From a checkpoint of a small mixture-of-experts model trained on Wikipedia.
Size: width 128, vocabulary 15857.
Experts: 96 experts in each of 8 layers, 4 picks a token.
Training: a variant of Muon for the experts, 506M tokens, 3859 steps.
Below are experts of layer 4 (counted from 0) of a mixture-of-experts language model. Rows are named router (the router's row for the expert), gate (a neuron's input weights, with its number), up (a neuron's input weights, with its number) and show model dimensions 0-127. Each number is 500 + 40 x the weight over its row's rms, rounded and kept within 0 to 999. Numbers have three digits each.
After each expert's rows: a language model's description of what the expert responds to; "mostly gets" lists some tokens that are sent to it at least half of the time. This comes from a sample of Wikipedia text that the model never trained on.

# expert 40
router:537510467437547538467480458525412502555530551461486522515526519513562477497437474476499493523502493538522453470410510524502539528476585533502510484436480465484551545531454483468561424496486484468478454519443500481463451484487424475518543464523504551496454489509572503475510429491583540558455473509450443571502458458459501512529460476539507471389442445456440568457522458487475472514443
gate0:526499548604561485522499468490544464556557494461508488507418523423552551504499500479450548562440433503519458437498533549569535550505519493541561522456510504484508464551486456478519466442537536514488466517493519476518484442506500511550448585494506464511533521497535519512455517527566465479504496498549484533485578581529536572550518502481464529467466462577392555563469467509475482481440
up0:545456421496475460497555479497437509449508510459440492540482489531496518545482522464548516502448475477488501455555428501467472460550441511444532516462576572497519542394520527473568569444520443517434427577563552408476500539508490508559521500586497577517427500464484562500522495480474480485465476481485510452495544530595501533505529486553521468493479517507520482500464515527528548476518
gate1:495527562477573491497456447512521505529476570462446482424512535522568535462483478518484541499567504542578461486460503465469445533498517514495516509443494454530570596468445507499539586446511483543536495502585470528526461533514502494535472518459414439469502517481440515528471515491467439504501419468499515518513496484466531464445388473479552500494468524510576501534554468522555440439444
up1:429587541456526557482495583428541550500529546581550510504552545563491432483473563528498459459475539493465439540463441492449544491505490447455511511517502477520477519525478493430493510485517503468513491507552479496463454524555448422443486544484427535529547491473583537499516486500471500560480511491494451465464558484522514499517475569577496534421501532535512485501507491527494388455435
gate2:520497518460472540478470571467453477486448494495584576488467562476515521473454478483526506499572441450547492500452459512591538478513508508528538514489396415466496538510504458498508520432458509563455432519566470482493442488523522392512506531525499531470546529487459542540465551479475487502488525521516466511440498456499388452524467472555500460422493429511470525495443516526533481430506
up2:533451508526459451465528472486447504502516530481481564493455508420502478394483482469538532520550468521517507527483537542525533509490558403563507513501501540506489529461507439450489431550602474464480486477566537477517498519562448562523495513497505431484500513524508490462508522512579537524485447460508483546522530494498577427464516548479560438467471464517472403455486453510595427457467
It responds to: Syllables inside Japanese, Chinese, Indian, Arabic and African names, such as Hiro-sh-i, K-amp-ala, Raj and Shah.
mostly gets: "iy", " Raj", " Bh", "iang", "ō", "adh"

# expert 28
router:505464438487450534474496532469466444500538499483508481504473580523453484550472434425462468507456450415484513437446511498492493503551495520521499539518528519493521518463560537492502504454503503542482473429526453542493473414506549503483507488518410458467489447474454476467554491587543504508440526544516468392475466507477563514470567477554533539516537403483433508509527432514506528395480
gate1:464462474544562579552526487442475453494470522480560469530485561607451449422490539508528551411441486445534539497547464499473502531487562492509501505470549470565561483441495433470486463556476546488557465496492489458500523486471472473577508462449507477507481520497531453464551487438475477533512431499532487504500450530476404463453498484511498450522421500406506471549507434511542503498505
up1:466528529479469439463453500428423548504520499417461517534568486543502493488555501490575513576538466513526433503528435581501497513509459487487516480536473510561454466567496497575531511527449491504479488465470496482544391481503527523525478486537505483557507560529509434511574475517519513480552471537472444426537514511475520475487462473537530504482518503559527422450445569593532486582522
gate2:414489492507515506456505539522514559469518527546523501499501476492521531571477534487485498460449443475522627501501570485483468475505460464581533515537500527612489495454535482513439485476464513547469463558497477424477485428511514460528511476457472545452525512504435494531511442572487554556530528586465527511426429494509479444499479498435442504444509426416465538490523503450532510475504
up2:533425486482528508533492515476524470467506503473542440438516603489434562505556480518480484535497488441486531485546453456496505436472558543548533506501483493405483443503485463531437474477490481508488504546513525452539473511477510415514500430536503471472389549502534428461501556546478481483500470488491490486451506442503483545467568487537558616496524499473480507518488427433472428543571
gate3:545456498480572502441522532474502458516475489475497496450529482518472519424483446522484509561520550512472470481433535539488547397515509471503530548514533546468472520481462460456548522469496526458466476598506503474489583489545567481540564549459483394541457491502474520527511538510474547487448449505466488353515486533570512501476502458528498509511530420456541541524514537541547454486434
up3:509509486466513475568508490518481542483430594530560560535508443545551487532553513495495481546539479478496500481482489458450470548488523479549450484492441538504510489555480463544566544440527502513406545587437493510493434444602487507574525483446559522525485493516487544562532500462426465570488454553493507463407486482490504488470526537523456455528463474440531532476568495514530504530444
It responds to: Leading digits of years and scores, especially "2" in 2007 or 2–2 draw; also verb stems like hand, turn, start and strugg.
mostly gets: " hand", " start", " turn", " to take", " end", " rel"

# expert 2
router:499441488463472527530572461463453492424471519560503533476457424539450454494474549565461466457566541561499529540575468522525511514489571497527539514470417459482514492484471438421526451462454518458458543467470539559519438542474482435426519488512543536504517535450542527507464507487462484542482486507466447562508483570532524481509604459487561452500517519581478463492483512546473464512520
gate0:514494518519454482472514497509499502480450539462479553474517510530578486507466526467495445494527553437485504491523486484497494465478529451550554484416442540510529501559450467502472517499453487522447477488461552538510476499503479530434588437476412466459468567470496484483428513505516540537575463423487578565531535500494511587440512528439488448526386518504560512514451470548401497482466
up0:461476525429493511483486531453561482535497471546510427440553506479483562526476515548468444532504578453481443461508501454497543507491572535543559523417486533460525529475468503546495514374468499489512472494535435503499464466497546490443422488480547461514480581481422542512461500520551542480466529514520464524477522420449527484514458443513522497509583456527534504466486452561533440442558
gate1:457530489501531525546557547532550547506494485454532502418531508514492572487543493530481522487455522478504576474526454493565507467551494565517476529527468545404527504507523502415516519496467521466571493515484492485524506500531519568459433428548469558508482631465496499583473508551485507419512484494522537483547483607496466557502576496496498485512473519529476492429460535494482444556570
up1:390522520471524446503498486518465507524496535502526529486499454375541463486518556468541481489524503504501518554475509556502500526542518506511460507486435542525486466462496444505501501556458487543455470542501412529500558501477437486533522505499526492490479562606498553432494450499544443576563545522552532585520485509450477525532518559469552480569491545462561535499600497420497520489460
gate2:520538496491532464534452523470490565471546522442484498457499428479478501506463474460497469518471491516493529541495553539583510466546471481504569444575460508448527483564554468404538417486450451431520477478485520596478417473480454505516417415484537437462469485500496545494523542508540548520409498493531529488485507508503553503521504525462536512463481471487604562579477487508493470532522
up2:496481469546476522525553513475528482506504417514490554430527577487517547479497482459485478553511489459494488455503488492483501496460520555522500524485517433400500548564548499503531502518467461460535505510555492511534442452501486470602508517459455561514436528518499487546512511545570472475494478484516480572454481480510457481533576584476458481523537495554539571509472457421549554629418
It responds to: Tokens ending in a period, such as name initials (J., S.) and sentence-final word pieces (Sr., debt.), plus some pieces inside personal names.
mostly gets: "ia.", " J.", "ing.", "er.", "ers.", "an."

# expert 33
router:560477465457528517522431523487451577484431505501511503484450482458540465474483494492541512504507536482532487589471480491548442480509538569461475420501540427477551525514547515582451495448461413445537548554486499506464470440502464446505551504500553523446502501514542484529522495489498498464455461518562525424570538493604529486509437507507462524517433525523519481455567511485438420467450
gate4:550498518451542499508367529524525485485521568508469428530495522486476544473536452524524499559489427475450588581446537498536477400537515523504475502511530477538497526537535501551525567511484520587481460551576495436480473534507479507516490464445453467507415422550507436524454483445442438467517539525482485497468511540552474477518500454457527466476479540535440465518489523547497534478506
up4:445511568509501551564460502425497473469467489444530464489528517491494485497422488509632460474547494543522450554472515519551527493550560505525476446541489401502465517429470546510440514459463506423521467522524445481561575526463574448405500484536547464452427530468494507472492531543495484450491480492526470442521511476511495531551445510499496495512466498477501501496478563512423421498526
gate5:511425529536549528458449510508512533496474439505561527509514461501500446516513601497528437524525530485461497511583494480572570494530470433581509599553461517500560524415498541451494458528538461471511494569498518556523449460492472501539555477500501494499509430548484516506518509508474516476477590519470601493493524514521474500547463503549410567497502480536498470507571506579434489475503
up5:433528548459552551423539521533501507463510470444416579450531492527505487590495529594576542518491518535460501503535460502589518503527528425473474508500501502537573483489455493417511555456439484442530471508557426526424451548542494469496517512520484474488507502428475482465477521460537541500511529455495449458533499455484474428495463513501499473506545525482511490502506381558519522481475
gate6:462543540546477477431474441509454497476408501579455455482539463470454585515546462506480477545539530518430525576504515499560465481496474559529554447515469459500478486536525542433541496582488512540437468497452512526522421478452565523542527503455452502487565476515440460530501544460488473550498548549472548544536559549563529474456504523569502472483485521426469478530521555465516460480509
up6:469531552466490481453532458480483528472542504483525436511531489481499489508462579484482539538522497490513437505405574510469493457500407468557466526540484511484539577494555491485494511528541535463466488571539529506500465481461515416563552507479473479515477489547520498478506489530470495504411553564493457532560511506491502460419572612481478452566474583480532509459399497464514493505428
It responds to: First capitalised piece of place or personal names and compass words (North, West, Sh-anghai, Kh-alil), plus letters in asteroid designations like 2004 CU.
mostly gets: " Western", " Bo", " Sy", " North", " Ber", " South"

# expert 18
router:476526517543458438477535510421489462447531515541477509516469541518447448517589491501510538477537510448428564483507420490595517523459561579520502533514533489485519533450505523540495431615502478494522556456584529464553487510499528490497540512469497512541572491554478551517515538517439533519515486516537531507494509463537448449469436541539449477523541551519572541536569468569474482491456
gate0:460594514443520520472490468523537527542431501555506456477525469531484475453538543460446478432530466483523513509500463488561589452423479517552460543415523504558499563510494492528515452514582553444445533470523461469442550589464476502487537479489490503457477540538426491501525498462500493534516548430454431520523524530518496569518509549544548506572468500579486436498477521467456503464474
up0:419559468607456484467514469492458439463429457515481504495527507480514540496502533549539501514505433459490533533481538439465488436546519492513577533453491526447508519503530465491493473521533529428546506506499400457466559402455476507474538524543499462508469474454529490469509575504516463433481484507497395533463509465492536461489490585516410424473533495538473522486475478575471467467512
gate1:532435511495477523540475502519484561495614578566493444506553476488493491508524577534534507519509476522455500478584480502487472484558463457475528522505422467502487497477468490532483456490427495496536519470464564514538455496504512516504484558454465489484528521531444541614517492467555519505481458563548517466513534478466466513402535515572511456431567519475492408577504461434471483476565
up1:528559492505473507497518494464465485446512466506434485505498516530536474482517540506494531548498472458425494483518526449550534485592549504416501515442525573414503516597534555467535461487532420517472464532493539473483439499452518630540472473507480563528523513496512585544496460500475537522473489551459422436449487494492583532522505506528435544517465472461493463460465489497534422457491
gate2:537487584530515570484498514543459488489517496526527580470452542523486495481480564474543544521497568489465514512529416518584524462462519509523469498474480486449529510555519537554503510479465480570535505512544461490554470533506490503461503474564467416422453516476494556503429528485469567459507564485455511508506556509489441510481544418524444446583577489538440486506507474433559402485517
up2:496464437418475473501531492540463421497501554488497566453486561592560483541524474526488541494518527464500491414409495474471535476420457532492568493488518528517444527476477457520544535421576506516446490444541455480487507520456470513443517517494473507480524496530457489501483513462542509577538465455475508574524536532460481559449421473536539481481469579558527528469495507510584506433528
It responds to: Wiki section-heading markup and table pipes, such as ==History== and ===, plus political terms like politician and House of Representatives.
mostly gets: " ===", " ==", "==See also==", "°W", "s==", " career=="

# expert 41
router:451479498492516440532563510559469515485516518446494498517563417505519514475428502481441464435486486568488472453535513495485466431490513524527470505423430539502429569485491515533564474500496493456551482432512469461443588544520515488484569480517551537456518516508561486596400500437513453496568535550553516495533488551460565519541524534538473477443514491515479516477422453524526502483468
gate0:584482441545506445477529547528480528461455443485557463485549445430530532512489545507541555460481469441534466466527485557508555477527495424434503520469555513537514516495502467493568503486524532468564482517558524452484425553496464491505471475445467493497490542469527487495519400458475512487570502525478495535433508517489408456497446493531536516503424518489506539507459529574488461487361
up0:517535534547510562497469447485500468428489522534454538480448451487516491493528501461482520427530537474548452501544440503545447534502560490485552419451524517462460458544471581514446494486563534630468517462575450497516463428493484575476547545503510498552442462503516545447529550511539550510527491482449494435514499456557518483588537472531448428519449494460509498522482501521519462478538
gate1:488516370530499449464542534568505542455501482497518541513476510510509543491467471483471493484444486496419435464471514463520586427432541507508495494558508568601536492534455416473542501516539459526532484530541501485469517503522499467534511485511512557433470533560476520526443448490510536534494506413551449483494476502544503484461539443518456504506494480583553442512479414495585447496522
up1:517473567505458541470499546525469474485452517506488548516506604458488502376462454465492366435473513508469544498481487565488516468533487544479527516488512422506490444448481462484461509488542448453511492449510493482537514479433525478456494486463504431459608489513509518493435494483492494494515468463492482558481498536490498509484438514517538528513604471522434453533529574509490539525602
gate2:513494456515505442464537479434429500523450486515533531536516530527466501475469470523528437519473384495474473482568540501479535444429396475455565511499491508585461497389509513479521556487502535488474512493487507555489514502507510500500529455456522457505443530486484457531452474530608470532438546507497579480482500529462496492446540517510509519511424533499453482450472600565433496458535
up2:473560483544484498542473462540482561492471492515551554509434532535584487475509512477447555468518581566509461543496536512428459493511493550406511475532501549519569548517527530463468463534508508500534551491623482445525469507514562584548469462442478525464471475524446514500512517540465571543494476490473509561481500530482511521534417490528540485563451574489526562514472530501544437552527
It responds to: Endings of scientific names and European surnames in species lists and taxoboxes, such as idae, ensis, Linnaeus, ić, kov, mann.
mostly gets: "idae", "ensis", "mann", "aceae", "ș", "kov"

# expert 55
router:481522467529496543447499511455442491494479526421492515476543473466486444536493543464453525519478535480441485497526531536520530522565530559476555481456516454584537487468608465454454518551433499452498489509493568472483563503540526453441437505534433478553395529562534503577567521565522444537467481476467479543498496501527573536476450483536467503513474485447490424459525451470481524542478
gate6:476496486572560493560462536489519452507468518484511502446481479554442427519489512544481535498525508464555459487523547517486512528534539478488519608476509475458513515541468458436458511441443452405478481507446492532518514442491502476537560458490561516456452546419501509590544509513445491515476442451484517452525536578540527566453584504520509496430457464536496528563485475556434473499550
up6:586553450535513503445493469485551590505562482504454515483560495516471503493453400388535470517497475498500538460504512467486495504506522511465472556554534527518544549452470476519515501502537520516574416550522473407481527584518474484559516501500499460521570453614538497547509424497503512563506497504495540545435435505479473481472539456528530499476476534516509481495538588449524508480479
gate7:567457543462534568460503500529531520479516564486484454520554509514450520528514569518517479486518483441540491469422572534496487434493534429565488449542571583515523534472557523445517549499467561516491471522571620545460545568437513536546497505525489537426463538595488488538554485525536490468442468523466443505465528550491515439457465501493507454529495532504491519498510506501444491538520
up7:503549455574565527518425506527504554427464447452588594486529463534471437491507514460523484504432540498572521489481451456544417527541490470477517503530562530503473532568547478476496541485542506581526495533466517475480488590484488477488493585502544504504473519440485509520437502445521544502566518509491493474497396514525490549475475476426432532521475515488571482571516495499499492555508
gate8:490499540592432460539475545472569545463436527496577492478458545515479533540572502528435494511539512492494490468519530503451505442530523536498487617484504465478493527499485532482511495532517501555490454439572515546521522505555573503449446469474504511552481531506415518534398536500504486488441560502473481460492522599495551531509472472465485482414465501488465485489529418513532550430451
up8:456481539524451527438477504420508541593483534554527545494493562494455583484531537560496595561565463497508470512500477485519515504530532494496525516539503458566490465497512548524522469539511522517565454462484541507520459493542467521482474504461477434577430481528522509413519535495426534547453543564471483510493511521526479507496536534471504435517504538404518530485460516526528426466375
It responds to: Tokens with a trailing space before numbers or names, such as table separators, Route, Highway, and club names before scores.
mostly gets: "″N ", " at ", " Route ", "R ", " US ", " from "

# expert 58
router:498507477495504558482546525493478571487516519516566484415462484445506522535427560488454587534483503484458537527538482475528506511461474512514526433547494494500512524474535436566544493459471443438551539506551552487425424490482545487460492506544573520506450512445544450457446559517486518552454535497443503550532491447552527447432489539463530458514569495540508464447445403501516472563496
gate4:561468461461566517500507466477503499563464404488513471471546487528438504524532446489513523503576499422475492500483496452538511567491521448536496517597406495507489519445496547541519508473446554463542529519463513564489448619477597462462454461506550437527540553487520518394510501521473521535538482506528479519514475425515478517503543499484507480492497443448515501517440477534497484583471
up4:492519462564482578497493577592562513484463445482445529536547526527571494527526502503508524465441532551538472522476492508563515455460487564583528482583474528481409428566515519550538504468570521532474419469525487524531473519490496505471453511497544552568522489501519494565503584475469553511531467537493489488557530532496438445428505469500488600460484456485488514494529480493485558503479
gate5:512494528475481446478568477518508533472530545437465535421423525525484542400460474517493551534494514467474527527479525486488515573465515477473526492522495472594497572466501539476580612522500414518490576521560514537510514510465466456477472452477547525453479488444573536555555490500504474529484473484490502464432507525544437558451475498511523474570505542473501524484513461475550539572419
up5:442501540524461549474438526474507510549485515502530519488455452481525435492517464470577467464511495553512477512458460533466477567467544532492508485515506545434541460436480442542547543502475441561528552491417481577490473514580585508485573480474513431565518511521506502472466436507499443534535461582474531478607472502457551503495464487473435471532468444538450489523478580500489514445502
gate6:510475584554471423448550428494544519478460544431582489448475426492535483535485436534555470408530499435505544506482492477529539518500523514506539575577456469482550518447478526488468500476517435510467469518527475493529416439453485423482504526517509523559475544446518453466508523506441509473517548535533484477507500519525496493460492487428391500524431520507440506454508432536518479499541
up6:449519554465468511521451542547489451489398502503453491573531550528518522474455545438519512533562526479532569448527558530541478563515532473481457557455479521467602571502505495528482511469405444520472438520563482424535531504506583428441469516474433532595505509500549540498552518492544533498487532479471522544506539496550531489471525505486519463543523471485546569489512526515543503487528
It responds to: Opening pieces of European given names and surnames, often French or Spanish, such as Jean, De, San, Mart and Jos in Marie-José.
mostly gets: " Jean", " Jo", " Carl", " De", " Luc", " Ol"

# expert 46
router:502517500554505504453481521476577552410481566546538544575490483523525509541484529515464434525493530468545444547620506484424419549564559460527498511538465452490591473527498495495520517510502443573440511549444502497522509538513541498472445521555555548489499498550467451499449521418449494501574529411486487530505486501491533433517512537535478505508498474473525456529508528482462435497514
gate4:556469532463470494497520509566558519506517535598496477525478496512534499449434536451515498528471522496502533481524524544539517533560519436495481501531517435427547477508521501497410415549403498495501478464559512536551524547460472460485495533554523507479561614461470484547465442518456453457485507528466521474519447497565553488408546548500535561470517511550491574559505517506551530471460
up4:465453541514438539450566500426482569523477500499551545464436488465465437506512487497511546487542536533527541459457537523456413461491534530556451491528487493503524486550423510485473465432460520487541487472511538492475445464529515523442452446529426462491396555546462541521516542503529515480520523485440449498493558514471504506527466560465568552515529527447477442477473484431418429510440
gate5:516455503499533454488508526528467585501463498547491521485529426538580427450468536473477513518468425382464449459506531491459526444545498407549497503501511504520536531539484494411533480555420461546471494538481540499487484486548420480524503560494521508484527521460434479501433454542454458522486453521463443508500525491528557459496526533526502521564484492457478443526566423554498512545439
up5:491539497434547541510464518532520499471567476495508533526579539567532460478515495499521450559461541502547526458548541441453479487385429493490481458494495457549522522495491540523488466394566475437490537436502491555483508441540440526516534503470457508476542427470511555555502463524531560554463492490507440503496592427526448511422501450513484555465500504515522462450563517520495501450501
gate6:456504495482464440524516475542565582448515451495555509474549527436503465507446450469469538450452524479504493512475542479535482487496540460526608459476453462452493563497540475482488420510487424370572513522519552522483499505531525475453495405476537473520485484574546445550464532510459540449548494554524467528493527518540534486528437535516469486518520458504466421517535539480462489521439
up6:423528503471502520537538542476412501481499523579429479491493465503503551517536540416486393469504528511495449446516467507420454528455463527531551466565480511546429467538503419464435536516485499473470510503527500469449578421537543467438499455489540556490504558507517467590526470478511526504588479531517500528529488503463562543456515494498515488511535573481512497480513473537490581446475
It responds to: Capital-letter acronym and country-code pieces, often in sports tables, such as POL, USA, AUS, FC and NFL.
mostly gets: "SA", " US", " USA", "NG", "RA", "US"

# expert 8
router:464511513506529470486596478479577547555511467446521403571539575526578518468458559476485437483478480522552528537487518403471479528555544501519455574468493509478446477506431456497529486496477552472468503468512464481530505502524434559510543501481614453448555529513509540487498544479570470495465516533418531498523494518427533518506498514481494476508471503523586427466510473543487481536531
gate0:440525501488530491503541466556493472487476489483450464547470497433533546462492485511477497565445453416515517566457597509452467505461542444533458510489476501536541467460469462446499471528438535446463449495490524559507529506572488519524503570399511510492468528462483629512501556522500525491530423506509525496519525519440499488430525426419485475486445423457538487455523467479475517548531
up0:496500545418410539535429506524409457485443473491550519452461506516461509545509561498490465533542574524467456501481524471580532558442469516511445542478562475472501579451444554502445471442515485596498507420565462516548496486523463530451521480485497482424554530534495531455467529431544529422481440501537498528517460509534488471476440511467532469549491525504500542509492455547483510506474
gate1:362501511416460514491493514404511489534512503527532486471444539551537532511494516494443529424471536488448560519522567516562482488577459501484492513517514489453479579545453475450453557514420464469502519476446486544543479491512462536444467477433587503476548470477478507488480472546442506487556498520453551468521541556454463527449548463466510526522491485447475522543475547529530426529463
up1:481525499517513486387536530469530459470487470488601545556495458486445502507513519513475507388493498499485507508573574471495531480573512492594464512499526552510465432465459476472491495492479500572594515511495515461585477560440502496487498487538503482477492486489541462509486471484580478478493460430499446541435519475490474440539459508488500514585511485427475444444494495391494469465495
gate2:456502537507550398486528478564552515565512529490433486516476480442528569486502541442480515491473462470522436442550506451497451490497576483542471510588501478535454577452484444494500471518498416479457559495484533543549487523539459433536506542495490473449520555477461500403484423528462457485479478563550449483501536515475500520521468560511446524508533469399482561506460463511472468472507
up2:473459536466506532491535470523443472517533539431538503605475517516483494480466430488455460432558514472494452518454455498489495563482457492529498424564457489528508439470444456556520462504560470530511501480504557464531474534500443461500492535540463490529535506511409514530416546569515431431506454518555463564473520427456458549543481505474430525462457519550478526566501473494502551538564
It responds to: Word-ending pieces in -e or -ene, -ine, -se and similar, often in science or foreign words, such as methyl-ene, autog-ene-ic, Erzgebir-ge.
mostly gets: " of s", "se", " te", " the s", " a s", "Be"

# expert 4
router:498468526528417454442474546528453522536520588530497526488437536475466549487491556515508497471521540506499414579460527422536477493479530540468485485512454494506492543487521444573462535537500495528507479515508588494429478488530492441513546517529538416475430425453560445503532540531543541569469462465507514468563461467544548516475460438490512586518437495494536423496495464554524507499464
gate0:469605503460470492507413494561552536500533557508434452469505574524507466493514479496464542493472484558511512463533525433522578540493507512494538530524498456551509484551543464436495415515517472556503434465511519503534504531476524506490586548445500441487476558475487418570500474521464550510532534486446554621524533525522394518483544512496459495462522547501565520525508518518523513548485
up0:517539496418452498514475492460606521492556551459468510495514445537490496510501518465463492475504484483517524539520472503483459550535466550500482456547518483534551486570489513493418400502503507540449466480451542508486534450521449433519585463454521450476521571502493476491545462516513396424547569546429468567516492540508463479515511487490581522508475520544515521452527467421553583499474
gate1:494528375470487522472486536513511500548534477449511479526503547531538517449501448495586445476450492541466442467566503533521525495491471467573541440517509528525521497506560506458528501490504459549496467502496462532576509596399460531481486473569516485481488595517501374496489549529523450493476517538551504516512458555490474455505488543498509488534501487475526540432519562443441532508588
up1:547521564555535476534515524487488630541480537454578512496486523524466558472487536502463504538480472476458468453506485515578488449505465485483530403416478495545470499537465482499568439467540526493470478510428431506479504486472416508540443458468557438510499457552452467458454502474554565484538515563480489457564514476482551503473498500490593452509524517465523527524527489444460526492429
gate2:455557504434474522481535482564474536430514491495453492506500554539528485517473515571456475653497500477502498569460519521533524485537489474512517485510520518461553457505503534412576487562516525476503501486516471477494399539507548486563556511435518427439510545516555454489521517491490549484506501520546505435485509441512467409524471599572514449490481522537451501513456494509529501441553
up2:559477532527435563500427534486486442519427459507573545490496532563496480476510535574535461556511568425519483506450508435558510492501469543539463443487479511533430445502449550520561487503479562510520511517461535488548477402467552468454586483489498525484540509531524538475505465480513473561547458515528513539511495537546526459500507483511458528473489476530509473390527486536540395559520
It responds to: Single capital-letter tokens starting a proper name, often after a comma, "of", a line break or a dash, such as ", O" in "Oulu" and ", L".
mostly gets: ", L", ", S", ", B", ", N", " of B", ", H"

# expert 23
router:449457549501547478494521494552461527465471523436467563437473505568554471517486466478486567560474511523553541460480467530425575587520472538506566402517560547486493559467448470507528491503512519483512510491549531563528524547500474473513517496429550515507512519536494522482443476475502518497484436523398468559446525538515454459515564446510507479540541538481525515424503580519444567493548
gate10:492480549506548503452505546535482458471481449418442524441473479479461581459503562471514460561478492502470486508419526464523574543494432480475554527540521504485510499530516513515555569513544478504579475508570558476478475507412479440527502506442494457489587519542551493479574516446484412487482558502450561475490572528524536505496600522506479456451489552524501450515445486504485473496542
up10:537531495411508471445507576442456454514451469518510460508489490534551497528520537513438452451442531496490447461525474554495499501426487506538417517463554535501485485482471514502427537459478458521546521461503483492551469481559477517508419475528494539541517619487463527526509506524447503471476547461561445541455498471491507482519496473485489456559496400524485433428561503609516478540440
gate11:486514559499531483467499462450544502524430514487627472498427569460521549560437507475455469526417444505516533496427489430440473514447497475535575488526488477527488492431493497558585421450482443468476491543475498544482491453470505535525470466484521487473508539439506460442541532527461469596476517550526444447489484451534499475534477481466479451540460456484463466518488539497444542522524
up11:496455426473489507486554513414539511542499499499573542492515510442527451492553464481446550484453450582471507510562515509514465419522569482493399543505484479498472563505536446475482505495491466512535488427485544465496379476502531565454567483509481533508566503499602561482522476561505467497516572500526528528474492535438513439471485466495495455481542432475512512504461496567568492518510
gate12:497554529487519474528543573561585538528550455487502498496454523508499516433478484519506556567520565513512537492486496436556506488557514477514546539504459498482508500436476400463552443467396564511586556508478494441450526476487448464515475476523492503558481449500501546495463452544515524482430546514541490551524487598422456487485478505460465485477476539517474492454436453476470416494541
up12:453531487455535565501523431479540492541508546443503514489446530511514510584518543421496542454490525578444488486459493487502513515444544554484492443477522449533502538541564510487505546557457526536476414480476470495556512517506428573455438562486493479441554519457477523489568483481463515480517506522479495510543549463501541440578501501482525553547452515580531521565521489577507601527453
It responds to: Later syllables of foreign or unusual personal and place names, such as Sassuolo, Dubuque, Katharina, Riemann, Sandra, Javanese.
mostly gets: "pent", "ita", "ki", "aha", "ko", "ari"

# expert 22
router:459493531469487494456476486489506540461486508474501578467452497519501595447444491512525500521478491567490518513412472482471440542526471542541458444523421498508562449460472480491471552543473528466486538478480501489433495486548569539475427477538577516492521465511491450544464438507459525495516492544531392537529459461441449563436416558463555534514539491508482549482440418482486510552484
gate0:532505553472513485542495513500519480545571512475541498486490533458493491440525484547518530439465514426497548591469466514527432534485464448507552513526499472499514582539441541511446434493498483466416480553509466493468492465608496464572447485496464541381397472541503513515513523491553514533471496482453507498514556526538525488438505455481521445507546509506471570539440509588492493563502
up0:449482555546557455527482558527558452475514526478567534534489525479404448527463512561495552515551510528509479513477430506504538485503425484459502481509426523536485519542464443438481442540487544493569492515461498465481520584510469506514433464511435556496444560513480511498565515503498497463415492500564552473516488486516493447562459560456504518428508501439510535590506446432543562500504
gate1:528561548463491460534540451562513509491430513470495505535478422518510590432478543556546486455458458458452511518468604459504498451488462479559457470466480557530497528474510489511544516458464549472498476543514522546510544481436483452455454561460518520510532517484543529501439437410420480514452530548461504533522520501548422484403457498465543460564449453531504489514451462503473505504532
up1:584482473468421481512525529496469541546527504522467556518439472456510535493464485520529546497485460482423530477509462536525448513503507557511472466462525523459537435548446512511493501507546539491598503516553454545470473510604551470487520422527471526430492475552469513518534467444542512498476473533409491515483364568488471388490451528447509487506525445480446497504474456505498476494516
gate2:484423492502505470505527474534509453517527504490507538487489507489532523461473497541504486518528514465452547493446517506530483449453551555588526496479461595486493450423584609526436534525545500534426427507475604500496514502471559524528542478540478511476525491561482481527522591460492493529545519515453523513522499588505506558547588556531417499534475548460495533482568517483435490505504
up2:626525528490505540476503476522506467515462591527545447530462536448547508555468473480474507563477516565507579506507440445538445519506517466465531463546490525525537464474380487410529495494534468487460495606553549429521548518469533557479509546481516464476538469491474508471466489457492464528452454485541489532479435512465408511513459452460538496512534556452501471475506526472494474455478
It responds to: Middle and end pieces of Slavic, German and Hungarian surnames and place names, such as Woz-n-iak, Dü-ss-eldorf, -ič and -kov.
mostly gets: "üll", "ič", "kov", " Ross", "ž", "sk"

# expert 44
router:452536490535502496485465471442495510471562561560541533555437464495528551498459447556453465518429520486539456516568508497455447540497525461539498486475436475499522555495515453535530507508507441575460471561405563548467501450502524436504500511529476552507533439569439421499497518444489560533509580461441472528520543411503592481530529478558462490512506464492528536467478499522501458486526
gate7:530460492517563458537544465495498569506489538472524462471513506507529573525479461483476548442548514488482505489624513518520503513455492506509547455515493471520497409513466483468456511479478450525535489574430592574413556450483489512534523498474473542542480470488501437427492498512431481472514546412472592449482516439500495554494485412521502494531468574501505504514532457506518455508411
up7:473481534513467457520490499463527475515556471490514473442517522553482503467499481462482416473444498513559455582509489552578573532496544531511496493507492511380517554490492538532506523494441480430520448535508508488451537468484484493493509542526546554524405595515432534463456487470442477402575482494456481503503482447498486457491486487518565524568472404473535531498483486543586541485479
gate8:484509563468450431497469462458495467507488556491446504499553544422451521429474500457469512485487476558567465545514478430490508441524498427563532434536521534519488561476557455486498471513482483496508539520503480470532497509530528464516532512477458475502520475517432451563515510552473495546467564500510435419478644535465493472453566379467474438540497498453496511526479470507460483487468
up8:487558441529486498495459538537460564481453495508477549438496539477520454570489477422480494476517486387499491497465484566468492496579437484514490453470565513481518524537511493478442469506512492546444562525539440536550521454574475474498468594520506524514532532521498473504523503483565560473492490500489510429539564459506448550533487505454500506537524487456537431528455525549514429368541
gate9:556468490508512486527474521482515608386486511457533515527496437516568535519512558569515467539440573484566492454502512461526486543499450487541532375547499527523528453476521529510477526479530454515509455495584494505438518486470467450525425453540498526485418521508454477515471524533495480529525483555427495509528555498536471517459453468463511464537468495529474548502505398531569437476507
up9:551533542575471516463512539519515577441594479574538496589500502501514437429533445529537493461470445474477435402562525492550405520515518501520534474529510556453518529459518514554557457582530523503482526438438485489484566543455480563475493430555473488476484442536430505503508527482521534533508523529504550520477507534522533529512528516526530516543517444535453471479510502526511553539457
It responds to: Single capitals and capital pairs in acronyms, codes and initials, such as NOAA, KFOX, RCAF, and country codes in tables (ENG, SWE).
mostly gets: " | ENG", "RA", "RI", "BR", "U", " | SWE"